Below are experts of layer 2 (counted from 0) of a mixture-of-experts language model. Rows are named router (the router's row for the expert), gate (a neuron's input weights, with its number), up (a neuron's input weights, with its number) and show model dimensions 0-191. Each number is 500 + 50 x the weight over its row's rms, rounded and kept within 0 to 999. Numbers have three digits each.
Before each expert's rows: "comes after" lists some tokens at least twice as common just before its tokens as in all text; "mostly gets" lists some tokens that are sent to it at least half of the time. This comes from a sample of Wikipedia text that the model never trained on. Tokens count by the router's weight.

# expert 198
comes after: " |", "-", ";", ":", ",", "="
mostly gets: " M", " Al", " P", " G", " C", " Car"
router:538419497539495470486509443471530469483480471407480439526444516516533429504590468433447418499441455524471510564496539450564522463547486529419548548406539453537512439433542548441446435485577622576415529518616587529586475433567537595434484552464438564525469383453480575540488563449570507548482468422491511509547490460456465510456489542536498484534554577581546492555567546504416448477524510450519468548502451561527461408563515547444432504450579475518468434485550435536593470503520505493433475521488460444539463496499425538459565530557583538429520457561566491457545591494531453554
gate0:512506432505578512528473479355380473486525560445489415541493564535551528551415466480537390454558512488530410472578457417490560470424589540482542490567497540503478480454498515519465499576479558470479544520494463452543502459493512570439456523500516469511410471603492516549498495426468500520558498461502589503425548477455533480476539524559409538460584488557538482562470452469508459428472581559493493512478472514602498584458532511552427489524587465537483500583462521573464421558566487590472645478644534511462520525579495393528438528466477525528468509575528554431564487452476478502
up0:539510494633431513559535504488583459596552529572525568545524541480505531517557493579470486411533520480492385469488535438488595486424479361573453545507510460467598476478502432500432472458457454508507491609484546478522536532491541539467449502416484472467446459432486510509506491460544528430490488559496378569573491530482475474459434599585510559413540540477522471545509562457526506517480515482460470545466467533581496522428520593594562484517499461499557520486478462525489559556562532472518512397535649532562555499521458404511606473461596517552547501490583491435470516481519544580
gate1:555554561508480550523464468500565529551570545627476401503588431507434508441636532590512553374514484470546511508598501542456422575442427489458521595475537587522433512574497450464519545442416568453453503487512536502511544490535500446552578505477431441501455459498501504438487502629503564478445453480474526578586493502495494600497577494556503449465543542509526473483577530549480495467542643514485564471497459502528461600510491492571516541499496471535522443528437536562501447528459561461417416457479500491493494547486539470412471474545495498551489405557436547513507580471591462459
up1:471599511551526567541548501544607483555511511527523467475556455515470500474473433476568546438398486538611447443486489391489510455489510515514452590484498563586520487438495459569487525512478571552423487527519483511358560441512492477599465461503458485487529478390531490457512469535455499544472499493407474387422507486490490581473498422529434561518581434479412534459529511497386450420555615528499510507530445521549504596362530515485500468407497575561515511390516568461513473585468530459529468509497544493554541452528453464495455512476536550428461532498558447474483544551578565449
gate2:505511530541527519393508449485577470497528532475508557455454406476495392497574561437446495440494537470470480485568466543533561513462532486460569506458443461550405450475460584413463505404435507552488539480582505566499514531487514498527485501494458509487469546454518390566494483518505445460514468491506456498518515499474553577588442509634529584455429498603546495564669509552504524466512447612474505495526540422462518534504492553521444568448532535493519596528532411395493550363523526590509538470480510481554523511493435485437544536581482481567550480475500494458466605384550493447
up2:505477524560586479406542479513547532472488503449462552483417506473469532527557511516502485509447576557529513490636491484579583477536566471459501516536563593573536442419502491477448559473507439543517501466507535557516518539553464498494545588535492542530477571553490402492491620534549517425568469451583495480513522569469546549533529377505516582487454477563496459561426428503518569478480453501593552540531508455459442385482476496480502422406569503481524587545500585558471580448534448541469493495492426600501425474572558499510518412634433511480469412528500458506589581548520487532
gate3:547459460459531495414492510476528448422461469484473514553523467392524505555478502612465457502470529507511516506614503572417591472532652473569566498521457470440473591507477468519494533516539462511540529505559618473581492560494444543535527523505495516415536567463431494496515555525462501427456443565554413448490468503507521473455474525488480512454571546459571418526524528457572610488552551454489541515556557460607601607568496591542398549527490557409423519491466481444400478475519507572470471458518538454446415536581470473461412500452490466539496431543524442483447474492509424530
up3:585482513398523528556630474504517417550507458616487450474473485563531545458585506556505517572549541461519533585415450530477450502440567565483535466586535541480489519569522463505478466523486497478409607504566534420523422520535457436481541426466526579510491456587451506530495525509486481483533529468437451501488491470512506513475440419485474519542523490456561462510454475451500408474553480560623476447468529515451470511583543567508493417450491406501546453401618523528438423546491430472558571548332504518532425522473478492443555456467503481440443493408518453508529570513554569467
gate4:542536439581455496458537535577555415502519542454459482508500546407442517504576516410474449526487530513536455466531521439591517470545495563372582458544502447484530506508501607525515452363500509540547431539475509410424443449538511569517477506434608526477508493593443453532505557495527491452461475395532508508541600448519506512593414402532531482495473424526428525469525547473405564446504448491469551485447477400543526507464475478494429489465484521499521497496466403504494482573448497486464513500500388575530645552443498573512556518496474520498519427493505500421551543548463619439
up4:503534580506453581405584490450470486464403593447432447542582546466537528487646440510425444465493474473444525553516529468568532501617526483485607467503514528436564421412452457506493525462558469513571562459542456506458473497562503518519489527443525581525416512549551442558475517389509456479496488475569513608451552453444490541551519540429483525496544551461472483604605557546488580461500455501497491510485425552603500520467518413579432443459482512534560431538463452460521394491472523483551521430474464494516534496530454521402545475604563524524450434499488461534537483519484556446
gate5:504528509553407486478475547489502470447537515466470626453552590483438475466485608520443450601438443604569454454507583494469516484509518503609586517557555542432479559484527497553521439485536488547496523453500522468423484522479522491473473467514528534542467397475459399507462554550469456552545556497512474534495445476475463361573587492557526485434578571506459545461505569539510472505450457476448440499619513446529467535440486536580551440420508459516504557582445634440601471458435525493433525454513425482514531567543408518557560491523429504419460524532527469567462445445493474543
up5:520492478470539545505478521550623481583473496481493577467535502538513473526536464458489509578429518544437546469426522472441519465527554496455490524477490489501389568453471571515627508500574628603518468467509624491561472449533575499541428517550457569513410495519526549466604434535457458490559541489495347465522523494543474468481486588510539487420622507488564419534524513518534545510477567617444547452454498435395424488446489571520515559539539456504468515497510538522506415486514510480517426600523459442468449487575516456561475455540533462569560466468397461466530493447514432469
gate6:555449527443531516473399430482558503427503476447548572520422433455511407512461524504605486558476519584493520576475487540556411485480441464389527440496527477565564549520498536422382536477575466475479421465412446525510599417519514521465466525547478599515442501500474564496490467464593560461519518491546504527490492514462449504457505477597531574510546420455536479489507618455449393431432410491493488514518481453602494476492455582534472454483565579567460419507502440491575515407480547499488477565453553466475479493421570544546599537526576534552460507575527472489444488541454548503
up6:482529487504447484448524568492473514530474490540495410458540515459581556492503556545486588486539512492449476516563443508479578576450542490565510517564483471422521522553572487512538588514450396441523502528408477488418482503396451461551550515505501461508426593425469439506503434567446527464431456425400472532534581453491548507522426509463487474521461438486449606356505535566523561524500493517531552376413535419518546539497547409457588542570532538496537557534431513522460477492544502517473529429463574577457566579577503489513454452512421442552422510430418509491489468489506546383
gate7:491464449502542399506530482533569344562503579480540493521501506549555513500440425529498419518518538459486517473483565485594390445537457549595476524461529515399559577488473444557502474411515481570435466490455543541540474541549507565526439501417533453449479492534437475516508580395486485523538602519581470477537495547512525591438428521420496529557589511523487504482556575511430551504569321553533548480490480494504509493423509472494533489494484594547542499478623532520552473521504497457444446505492469567536452432520497454528533465454519542559509610504442562479592522438504519591
up7:483486459399545485419491456563529410562505544466547459500499506504486523458513431497518492490530535532461517541496600484475518489544433581544429516451489478418619411488515512523553478465433516584526372525556529565497557491508609533461503373517490468445544479459457492587497523471468501558544490543495452494538481468498492519498577437467470469450509484588546521506499459469439526532621484492457482496528544429554537513535520469423485558433500545557561558391520493544518448423496517506489576494440572521538452512632478526456484543458606378455543540531397530521534452386388532601
gate8:552418557502516565507507457522499432477454433518510425566520570488479503552574482473446442469602553561489462508383538375561576479454534562570518481447492482499495430415521562454513429505561562561528584504508488540472578495453513571487442528470457455458518405471554585513493504455508586431625532473508519482573453456387496518547501573472437591498471492450518468521597695468457553476563469487453460430484578494543499440487524442450498459545512599509514561461472391553483515530485546467481458488475434504453513466491520549518517463417502494560405514533463491487528532496500468453
up8:444577539455508497518396511516415536582460513468523510439568532461469445661470588506564458499580462553465516442490465559552410570416557540461450447477475548501434504502467463544458538504588450554534438483532507455483558542480555346540503466550463464552570554475494463458491458629497538531502481457596474573508430572452457508499514472452482478535483434507442526468502454482418482505420481499501403380506447543489462480564466455530574454519449530442443497537558539456558564494604549505487485380510499518558529494569485475472487534488525520544572521530470605526537554571445488437
gate9:446472500508434476476480498469484442479543510482392555613548468438587449537492450519543480472511472504482575512530529534462501516568594513486636479473498432512512480484450485517517471608498482514481615480514537472529538532531583557477503519482553464442502489513485505509557538626477482485529632477438539489504478583548476546507497499525538515510520577490446455494441478485448420563448576409482468557477500510533585453562514474563439464494441554473607502491360440432503543473521587539523531485527471458387630463484555526510636412518616387515456470549451515446508519498531558532
up9:521459525582503399460600443545417505498513626527466530469591421533606455491508487484585468564465528452502386572347518570536500508479531522371498529552575457482486443486392470443419489476476484606505582439604526542510517508498601470527515454511559529492462451573505497483517479486403469470491572541472442531533584547538557554496531526481549386534454496549476475553449466497507487468550543490496535478555510443502556444579475539467488609445457512465472509531457515554531490422433572473458500456482524426490482455541525590493474428577595448494446470470510509494512481492508464553
gate10:482483487489567530489587484408511513485507527468519458467393449540515395450490480434488571459556485492486479473531425463436460524432515436481604430486528556531518522485531458417485481514423468454447439509493571477624578431438417556382495519437480526484453468470378391451538486511500516455451511416447507544567539460562520511518494435428522537511512560579546577534510526607522431529471522458554494477549557508483423497424544558514397599527476480525379424444464448416494492543557475506477521491515509504560516521640490461559470447533522473543497462570507537579559453531509441465
up10:517414461530479442458540475454489484524522574484431566578497466487586562452474561493529518529573568496522461438554473508564447460496427478380552552413539506489534500521543490528486492516522472557517524601488546569456470393508403508389493560466430513553426477548606485573540473498421438520466450442546451479473583497528472510476525466449506540500541514517531499437503446628451474527522613479496488448460462422498482531520489435572486591596503507518427517358577431513453488504517484477507527483557624464432528485595458512427417535576563491513482472583512524491465501432483593527

# expert 107
comes after: " |", "-", ":", ";", ",", " by"
mostly gets: " P", " M", " K", " S", " F", " B"
router:535425475544473449496511576475508492525544452414460418503491547449549537485580474442445475467457457456429509579528535497484563435547517528512537569414516505515539403543527493491532405525490595456422512497531580500600458455551562463478520564447455565516530406410487565492535470513520495563377428363492505483560558460514512483432470487568572458531472545505470481526503586540446534543621555472498563521459451545502502396571541544430422466469515503447495462458488457542563542575515432574458506554443481441568614493540480569524530480494573520405524559493487493490564593482548436490
gate0:551376520473492528500524509433384518548483468519433435508481477455484476452543547522470610537479494511606513489569557423458476451486523482628602527418527459502525525525508552485533576483594491611498539582519478520518515530497426397539499515577487482580586525442484483419539396481572551487449492545390516594502421481542473566535507408544435455370486528524549541546488493427471513404573474518516499561530457545547460448473505542476452420511450452482540514525521561458515499496460482490615505446446462547575507479527487531440399476506474421459476544445575482526496500478437516441
up0:496528544473486416490574480514375483555509349506480515512411437537554532519439530466518517554594532470521565499499464430509476557459470514540618521461528504499432475459550477494530525612481538507451573563482491606465452466528553469422502443442525485399503565471432521472499488465566472547506614486407419493562500501529474517465498432623476490455490506528454512508509533513509489507565447544533443551516527530596488517474514472489480535538476546579489491578540540501540461487496405481462471441511476485505569406495561505513412466466355462485475458520558388369446456421396544452
gate1:545527448551528488495513458486507574465500550523574568424439546455528448481540531466491470479529455408559468538439427537488578413510453499570448521530555512522455548489499491553487489607563452528468556447469651544568523550516519482572485519501558543557513505455490550401545482565498460400451462504532448547604514492451478590553497461448457473648487477504465470608540575512542479430458526494403485466501552434527546431490549406374515457478497546500507515445567423456521546468462462606548470466556505459497360532516523494427432498465388493449479528489479494403492484540491490478
up1:482487526553547431513560513445531512550514548575445478541557470549503532519428492452558457472506436549501479469435503445624416473397538593602533486465485525568617497492514513495467418417558498476480472475458483474495458487446521428556498541525502434468618446418480509583471566470393457460522559536441532501606488516491489467543479442525446540524530388468511553476428464509466511555511452452479413462375499475519526556538557639456491507528446506505540583448504447465547480425509599543400541532559418462436559551498453522548521555511469460545480515502557461500543597562450456518
gate2:418561428530438354489450464483527428423473407523569491523439539456506500512444548506540579519436575468429547510553449441426508455484438428460425584440446431519595519434529496563553492493511487489471406468493565468545512434540497505559506523499538451416452481522443504586511511513484433466488537467485475493587576473494496587593473519605573512513517533499531477563545432481494470561479490426662492503465520546573535507590565395430443480549521526477453452435500549568601442550495500505469549493481506452570488481533425516505541453486404567526537490476421434485483439488487509505
up2:562552523517516448573448370450564453549404492534541418464477508529559567480501427491510451593515408459441558454464474452371527487529559543498535499623446512528461589530484529495477386486518526523449614547469475401400454366540494540476514503494473477444478563504438484506527467513474545515547571505454570518466462476447542565520415495502509557427512513440486493519494530499565627399458468523461451472484494539601521454518440428555483474400420484459449552490502537525465504517531488444437556599460553432541563562466517471489480533463541566587518537526448534498492533493552514477
gate3:476518472433560430456494444499414531585504483409485469527401461545430439414559469508610413462552539526530493475559431472507490508496462527461407442393459478424492446480466546521461543596418544514505576537480585529566506467465461592563520394476509546441612429571427437453498502433447485505425502452522514570500503526498506466528540532409503500582545472520446535509515532574440508502470531519518464455526534568519499593503502429636453495523478574546485383488515567474484442540455478528465540481498494486493470529596472522550572587491554523440550559460503526559528459505560424420
up3:605491493539533451623533488471542575448492451429607405573552468508571513447544538553481540550568473424544517529583488494544575438544529428501429483458466521588555440474564589501490553537509404465496461558461593474522484468449524553511507395416621440530530490515522442548603554526548523538425551514471433469512430436498509500457536560450545458490556481407461517436514510601515435473552553601546494514546508494506491491509493490498548447556538404504461538530512411360454549503517478512477487508439527535540476517484502549544428491386489515502483490431501501527514492580405541498
gate4:575525463415479631482542553541446487540533507485557451550480493567491495431513492498439482560441495410434501515500588486525582485577502629494575545476496550508496544472542485482523456381617580507513566543496498485506499448426515539434491507469505506446586366438574581546535550454545510504553572520441581435491520473535489514548597515510502500543505536452446490577607639520503466483531462410450509504540481420506495437458528562498436433460499579475482531398513514510481418589421513518443462437524424571487440466566467562514493485477539535539424536514476522447516552558524528485
up4:540480471552491543471558618504524502486484456523471452538473510527533536504567419495504449511576532503438444554519470518499545489500583441438607470458524498439575454472498578557518362533497533426504574532459544601515512474626493514497549640503479433481532477431501467512523478482519556542504530519481515534478582519500483506525435544538511518499471528531497429501604560460555560513570529627552572557439516406541486459472558640431455445477592415537540505475440478538508507576379546517497404505419495514486502504462502532460633480470519522482423422555492419483468480509507416505
gate5:461578452531446470537522530504514487474532496515518499572482503517489594452463446527471543463451551483521517474486479448516596505477552482625515578528475485515526655641451541382523490453439533541576517428421562558464482419475424375451483560540517509550612499525552444534505551477533579474477468549471503521456559434516468502481503485548493500469583545500529468448460538454490466576505469440434427432574473412536518543445432583467522447559589511428557491518484482401451459499474490547453557413537432545549468411467479430528541490607503475541492585558453477452447490562456509519
up5:477526492471547462539565545574547580503488462475511500467505538484446597539442539479449504484619436492481518466428523452546515529508663483464496561561492516532500576459512591500524548451577495519556543477452468544514507485509539510502430395413532488412502579528361489512476477481373541493514449473483495508531466554490467525571548435568506352574457511485517531549550361421515534595515482440405580541491517531440518510529483434506535453491485495480414550559442467507542418483554518479481491456547612500522567457479532571546446471505606549509478445532421503506507579503429515521
gate6:557530388565517534447471502446582385516586546519469493495514565572501532460501483536462500468434489455490388431417417552533550439473474533467494510530611554504486487565500498480581536514462504557454482464521572555528548397504534424541545525562394493493483597493491353468538508501442424466486562440552448505451570495555509457505488536511560544510429521463497537557482499488458507581538474526412472525480447422535554549481524514474562500531491566479502545432416475598477460481540592523473436514557593453395459534505516446501494416397584499438500534503476580427496532419570531499
up6:562433591503441511510511461547489512588597525497521522508532582484530538443524482488425501395538464490546469471542439505474432507493484488531527480411472516459511580550494397471545445543555530613550480573456461507449411451499571558528426439585448478545432535456568580543484490477484493520580481503532496472494567605515547532388474394555476539451490398482470474525481477444488494427456532513467540478492509525481509394368465512550487586461452410458532375634520608497569386457503445521539504473467489472491464497468492521573579525581532472541507447508484541464478450532497512510
gate7:472512465507543459511480398495546548487434503519545449471499447337600548460522572551505553528471505499479528515508520568594479463463538539465456511531409516534450517474563514458429599411519563506600490449467469368477435467473432563448626488452613513543398493523520508463582576503515517577472581502454484487401475502578489478502526391609447401551502451501485497535517539482474517494577435583488511405473532467506534458481510419469582559514534428481549507494502472563530484524475510422562513501447552533544510600450519532489458527437424460522484501533534439550463463523482573479
up7:435508519533549539467474574496488458509502456502579484535507547483521493492515493506457428495569560523552529523544550476443443529505555544410598632469485523436448481484585505458419383467464446375508609520479533446465528529535543525571484503424525438481540498484484481438462412523471424476518489447448503496496539483483559476516541456517568504495458551423511482510527499447432629505454495560476484476581451542477442516501509493495471455381410470463494463492440434553475555553510477407619448421423524513458486549522427467414474473659520532528478504575484536495591370524539451570
gate8:443502484513528446410478561466544574468557561439517485482456454532529419472577428494438479412530406532449543552499486533455530548534437569505503440504574487518541331483477501489545520457496540502453509400497521415519485484479566577551458559401520481546532538459494515539478467511526506529503442502509546427516541468561526637450574525494568509489350506471434451491453495598519545532560431410412410523558503472584616504532473515486495533541544552454634462516488501493535551577561505479527498567444482515471530560529531463546459477484556566550487507502557566552507484602421531479
up8:500460451377510497440472494423401509535396483498485450445512504445541445489456426502494486459483472392483436438583525465514478570452496472542537467531589456465459552429497558460467568509504457460465552526485497517466573600462526562587591436554503540524437458567456470507544435409522518421442580465464485464508434498504464467611472555484520495401550488530495538451576483590486520524358430513514474469524449592453515572426470503521551507454502442441540485482442555430483428573589568490466428562512527552508507514511478400489420478521498411616521522544499527497483459592477511509
gate9:484485470573485466545471472466554530483521498539566475521524560562420444550480473518488471380590554484450552416529499605462504494506534456550527496543450450432412496556421510429522557526514539560411451473496451540588435541546504523429488501460505413616499519508538524591547507511457463505499460479480409428484469546350510518431461523523586506499529503565531571484500592571495422529484418446461426467503567462585504451545479480519620508521478487404519454497519523494511400467476499567521586579562410564431477442510444616483488521431597502494461476450475484450503442530520442497
up9:558503540447576537430538505401443457439467552429458467439457457573487535411534550527445379510567526491575557487428562446455602543481468526477536494534484519563450474582496479559496553502417545530489466405564532575532495489529538453453543443545425501438540505464521492535415535421578503439549511496480555500556472486493495469479465567480471541573422548543515537442466531496470427466490484585566480431493446473558508549482537562464502537407498549492501448470495601542519501595510452548502531633541494500432467514415561497584457558466477542490554595435530535452414437556385504577
gate10:555598409483478565559523580383485467493473549555542476488628505451458496466477464538514523496542493487541441448600561581440482481533481500483515511475546580558483426491558539476610485472483547537544420554543516521528479501485592561437459519546374559511490532516469442539494517487439449548434455478515601467461567585491450547506449430598440609413477563532494454549418547542498492394471538503494468585547537469502392500515431493481508442504594498577487506570506521439474484496493489488459513405476454489541470548474487523480474488420568489434409448582541456458459469416487430532
up10:466439502541510594485487484572472520495638459465461549438467510456503550515432446469438552558462580534506589548434440543542459590490475555515511491486492477547472578554479447484545365431487504541481511524555446510585526540446421516455445477510438517467518471557539501544445454551519464454478524534479523541485499492556472467496476564497557521540382420408546344476470641530436509513445531411579454524501514488501526488506489523484586580500469542458499549500493545558502478505562528582610492464485497465585534469445516533554491440424551575422542508476413411538548576598523528550

# expert 51
comes after: "-", " by", " of", ",", "|", " and"
mostly gets: " John", " U.S.", " William", " Robert", " J.", " David"
router:502570543534525474540492460584438485546433431501597530452417429555483481560422459462486444495503561500478479453543520473456457548496469462434549465495447579559520484471429443446536448568609519558451543509482545448437578555552470452461482586494565505427524528458508441508421513483442460516480585444394569520469582439597522560481530553436518419481457478520590528546514446552442482553462549549452510548550502450487496452416581488558540515508537594517514494504447481476555433552481529587441564519468573475506407549412528579611458531588444447482420531556449556525485518474509447441
gate0:476570478551478548548521545529416506525440502553466497502554405467553429436413491476479541471538449575382376542537501564524552535524497481465522481464422501532576548427548492495399600572445530493534496508575533505475466592523504458524512508487415510539552456538537513471368535484532533454640450481498559476552528448501578470505566429393527534558515495538496575480451407456449509530450513473360455489564515491628461583462528463412482504466447555549498532428534441492495448459441544519507417536497430498533469476482412486501499447530471567469449524520514466567538517438494492419
up0:454435459454573551514539533436474355399525541446429393470548552573541573474555592487438518513558492551514494495576483466579553517532409588526511498528574425592546494471416538526502477502545494473470525443540546530541567452472516570525495484518455506521473497507464497565498559429551509411452443528460515510556431548491541393430468540617499461575466551537519493542482497496576449479522503553548523467488582498521610483627466472499416487581594519570458461526511501508559489605467459532527581544506509497580507466560540514482508540442459512543457451436600526519454414464518546510
gate1:526495497543441440538495473473538531483500549567530589441494518551510496529540432507532543489497539462558525469437438532497497402507463504483374357504474471485502450634454429479478375564559562520532554548497511434523561553573503454553499464454511539569432524453582530493516503606485496455417577518492489456474566500554505613486498656457492487565489450465436589505450470467514574536601504478497467522585507435495493478460508473585513480510487535457553497496448559501507467557464572566442529351501455489459467498588539523513510525578510461454547403526542483555472595576517452512
up1:514517440435490569501483462442505553493503503489393454541492523486462443484451569578598499597515457454496594554549464518492497406452542562513457563442524511536485593381576493513563588545389483483470460459600535462523459527520455532457512543446476487543587550551439455517481515516488458508457521489529557503557419561535457503518508492478500534371517421607493589545475571551546467516505425511466524452486475476541432437495376576559509590465440487504539526422529509530508538578541480407633539540520486475530456486543578526574489507392507611484516552448528540515495435521515500466
gate2:459427520491576442427477512481449536483483475545409491499571485488538518564457425509506568521523515565550435534473432520498479543509566509524397424456489490463487438502478444414490559575509562496570535476437497447483625548397485505487420570461485455522380597472475473502505427458489456412415566479452395498443470439490491499525455455446515523457603461558527492581518461542529475561449420491520463478566569488494700471473502457554535512514499500449406521412411528420555508497550511539473432517520491489423523471520505507507496558505469476515453512513507448527587427529564424411
up2:490475451531521518476520483515538573497505545549456436474540607525612451541438505554502452443461562472532542495496446465456569503462498445499535445411522412524486518457515451391591564509470502482506571467446576498501496480473451468495450548492517514455438542489539463442493572528419526446495563484427523512563446482512473503552482491394529477458512463530605480480594389514580544499482586581505586463525511511444495492469505420519565537485494468489456551416461449577498435495482599491452483410457569470580519426411555632599558528573553491487563513489452443395553463512600584462
gate3:424494511572499556542503456480526504403499434457556526543498511462513577441523487473496478486622519438528524483556558485399488494383528469429540472469521554516428513472533558598493507544513534550536584412617519483398532472506395495469526449560533500477515533464481526550493506562492459574480438623488484463538531478496599524487472526554509493424549570474524492441463468465690483543497563588467531519484446445513539519512458510528521552533564510483537467475560501468503533487609414474547452530502513391502561583592472498533450544436446481496452525522628467623450472451483486517
up3:473476485445551508546442543503532504443502539504538519449553518508557323443445485510524413581455452545465431489446568557394470405502503446480509552558461485456529538536557525481491462436521405480489440588492430536534470548430472563435569513390396531505512433610562495522547657582501560424490512470529594511482432475480491468507541468534571525496482509508487514498528440495449494586440507442468535515514560533461383463608505463545522514443423563562503548451481485522528503504455539514485443498527492519446507484503489507475574496466559428534552490560542438401446608552544505439
gate4:467537563581489522481452605501418560513525513432447559466559466476492544476456479479478483482583503517535530538414587534449495543522445510476606450484538505558511417541553496454468578508452598527612496534501479474481482570511517518355474464412391616471516461460511524546458524540599442539573494489515475530500551492477584477504462476452523411492452523532479606501456568508500500467522448360480515479500435511545457512360551502399506582412444513466454501437537539464531484452563500555489511467466500454442429448496485455504481479561527452450404524511480423498547529506632510561
up4:504484576455453537530455588469496464479441591474398549389485466484530452413483504462468528492519531470382485442433563513412491541438520453476547539462494525414429495513509454481546433528457473538564488384461455459418555530457553505492472470418511524465471492519456506451460568525601428512562485550440486514487513440509545555629466539421562610453498547488531473518441546520482513498427480510425411473486514541425560515505504577439517577465506542440533428463532454499514508364449471445531546495473551518525492533500461480564509467439551612520553544622449445438541384458537471479
gate5:438587515477573584560470431490490496468452535564474536440466449523575548481482533548601496441430496485486504528547395559461517492535490473483547578459510533421489476514457466633533431627526489609462470612477526486543466473453507412430457518506468528500466520604512504537548421541443522481549464463511512491509560496391603645449426535524548480521492531509474463457531477483469549463584520509448508525601600557431541501496466521519481514493418462376594503540510419540543409476464586441432491539453492542471507473502463505436452571510489478467503436419503465478439483474544481548
up5:574549519522398508523526568488466500370524586520406559500512514494522464546449509497482497478556442559495471510534448496476442506537474475483450506443501482512499488468460560504535524557524456540436557521416574522474445527432438451471496519383446572430509508596475495446519381465408484538572619395446546445410476504485610527453495501491576542420489521542467550543519428482502491500454523539462522631499543466421508542553508479532545526530476526425499499492482436479457531460408503524512539558555550622486565571491479546556460580597439440466453542469522563423508479475467642500
gate6:419517539553477545527538456440388500548478472506502553535560511448436419558545442514508459501574489568551412544501533411475414435549473468449537502494570462448511403573507574572466496528506543425467511530483418515556413396547559436565462557515528515480553546470517457448499477442577475496452641449498531534605478472478495520492499516534560558490523348494519485531420509450526479547510503557483532426595379503603560537465462495549538427488529551560475487496483494495597513455481404490499376426449512505479514544460495499495486494527485554559511535403443451570477565511556514480
up6:629536464561577542605483391486431456479510466479534341606461533519516448536522543422499437500501367513364484554470564435423376486512547583513565542493523582456506531536483520490512460529497525549446570530522391470539553497566483521532451534599425464526511496521559474554531555469592499540547516539459503494537529452385453486497538444532441584495527517504490460520474552499519518579497525488433466520520489439464477476486451416485455461550533494600536442537465463502534460587507625561421465528435492513531534498526488422513475530518515523522429477472536501498430493484512488411
gate7:547487627524559546480599547427516446441491551518431559537469491604566503654476492469456512449406469603492555579512515529422548532504490468501507485459575579495486571539480483540506445640463527563439463532450481543465506478532491503486491594549570469503485472498540443488474536386526533478484470450440492500497529501563460434466627515504478465446438414501567431564434495499534516553465473492483424569491433492497486564465565451424470525394457507440533476499476514537574406490521468588564502562526500459544485538518481513516498505484507574493629444545487376537506547517514577549
up7:391521481502474445455446451467424463504473496535523528540484481499444477440548500534544471411543488563464417534509474485449516439575540450502432516583486498469535498531460602497370500427516581451556412512455552391438486451445602426583529519517488500531507583493473588542461435543474415502475550436452445468524463473580525582603459454504483535447496566476450512470501491534528403512453525410457505479605488429540552554508450462412628465455519469447482489495440550524462477562506482492457444482534481491563542389482399485576417460516500538495473515451462527442478492545531418597
gate8:473464460470533537512491459609490555526479521623465563471544384499565371360442491454490434560463548516413472499545492496478465470505429501499556557542587487427501537518472438488617599502479545437587460539489629511485468441503518536532549456490516403492530533439425452521531522464531507437565565502426544472548500500432563527489471448468396520425525542506496395515455512460439461511486497481516443596476477465487520560462533539476400565487563518441550500500516515394538502463504471390505533553418444486479509479558439543448481576469422540507471534519558508420459508408513480481
up8:381464512549517505539492430494505504503445562532533508478413428410452503488522487528506557595462538489523556466549467472558462473496543578531536495590488578503479371498430414548544491544471393435668431514516574511494520548513455519446509530567522448445472513384531557505447504467515514496475588483455573541520430570581533554462575518578485407513403472439530514521487526498479521487496503495485525452480490526481553471433468578559419492468570397531482517527472470476449571499504506514466597485429477415479529535425500495520581593578489486453393548568424529424514496507439553534
gate9:470500478504443576591457456425541527524515534530481478541518480482561453552486540545480466523517481524489438487506509507498363415524469516508577449524581569562541496491535552436618417556411595472504612512531538514511542405422527539512499477480557499474450485435492568619466509478462520419522567464496516617449532536552447569561508603566493470545528516432412486465500554507504445491496475513510472444444555450560535517557549482537484533478474480488486678489455541493424547405532481503514377519441513492462499471557445488490468563534393499536512547494521542410425462428567557551
up9:514510486520488492541529517479564576499625541517527565478510578536458590508522480475487410493492598525500471538576506628449579452455512478560503536550515468599595431551523430483516478491547531635525465385474532464521520467523493409510468530497435520523578468597478514464460503561454467345537461507505417564552583531464487564440501493556489437438425559525523467545410457510541539397499504598513475407479509488516514497541469513440463448469523458524489451520573440558488563469473604451469487451526498450481567373542497485407601489483545484461472569465521475472488499469531472552
gate10:439486570558493551431533504526525462572505496474574463469503462453561518556519433484487540500360589501559542516526513585449389532542472515457544510488471483534509566460522451463482550569578542545490602551525502481521439501436480422584469496585474507560467490443516507567417487549400484415475481523489431507504527545492509542504502483514406437526579467572581469603483457477491406566403562606484461501634528525415533504476436496534554486446489498430479510501456609540401508453493523525437383522542480528439469515484481428541528489580479530472517443594444588531445474492435485501
up10:486479517527546487462525461567514480482532470462446465487572470611517551462485403432490568532461453477462590541555455483439512572482582423447496481500423412441457467528497532532563516556481525669462499545511605529453578494463463576547527592487502489454516520548460484481524563540566548536494535417531473569545543521493477488443478459495566467503406518504542572623492566512506565520406492594415554569449491474458531435449568469528500458450465552511537435520579526449525502509582489518414491517538453442593491558521536401602424527559502434443512542509535484613498509431460477468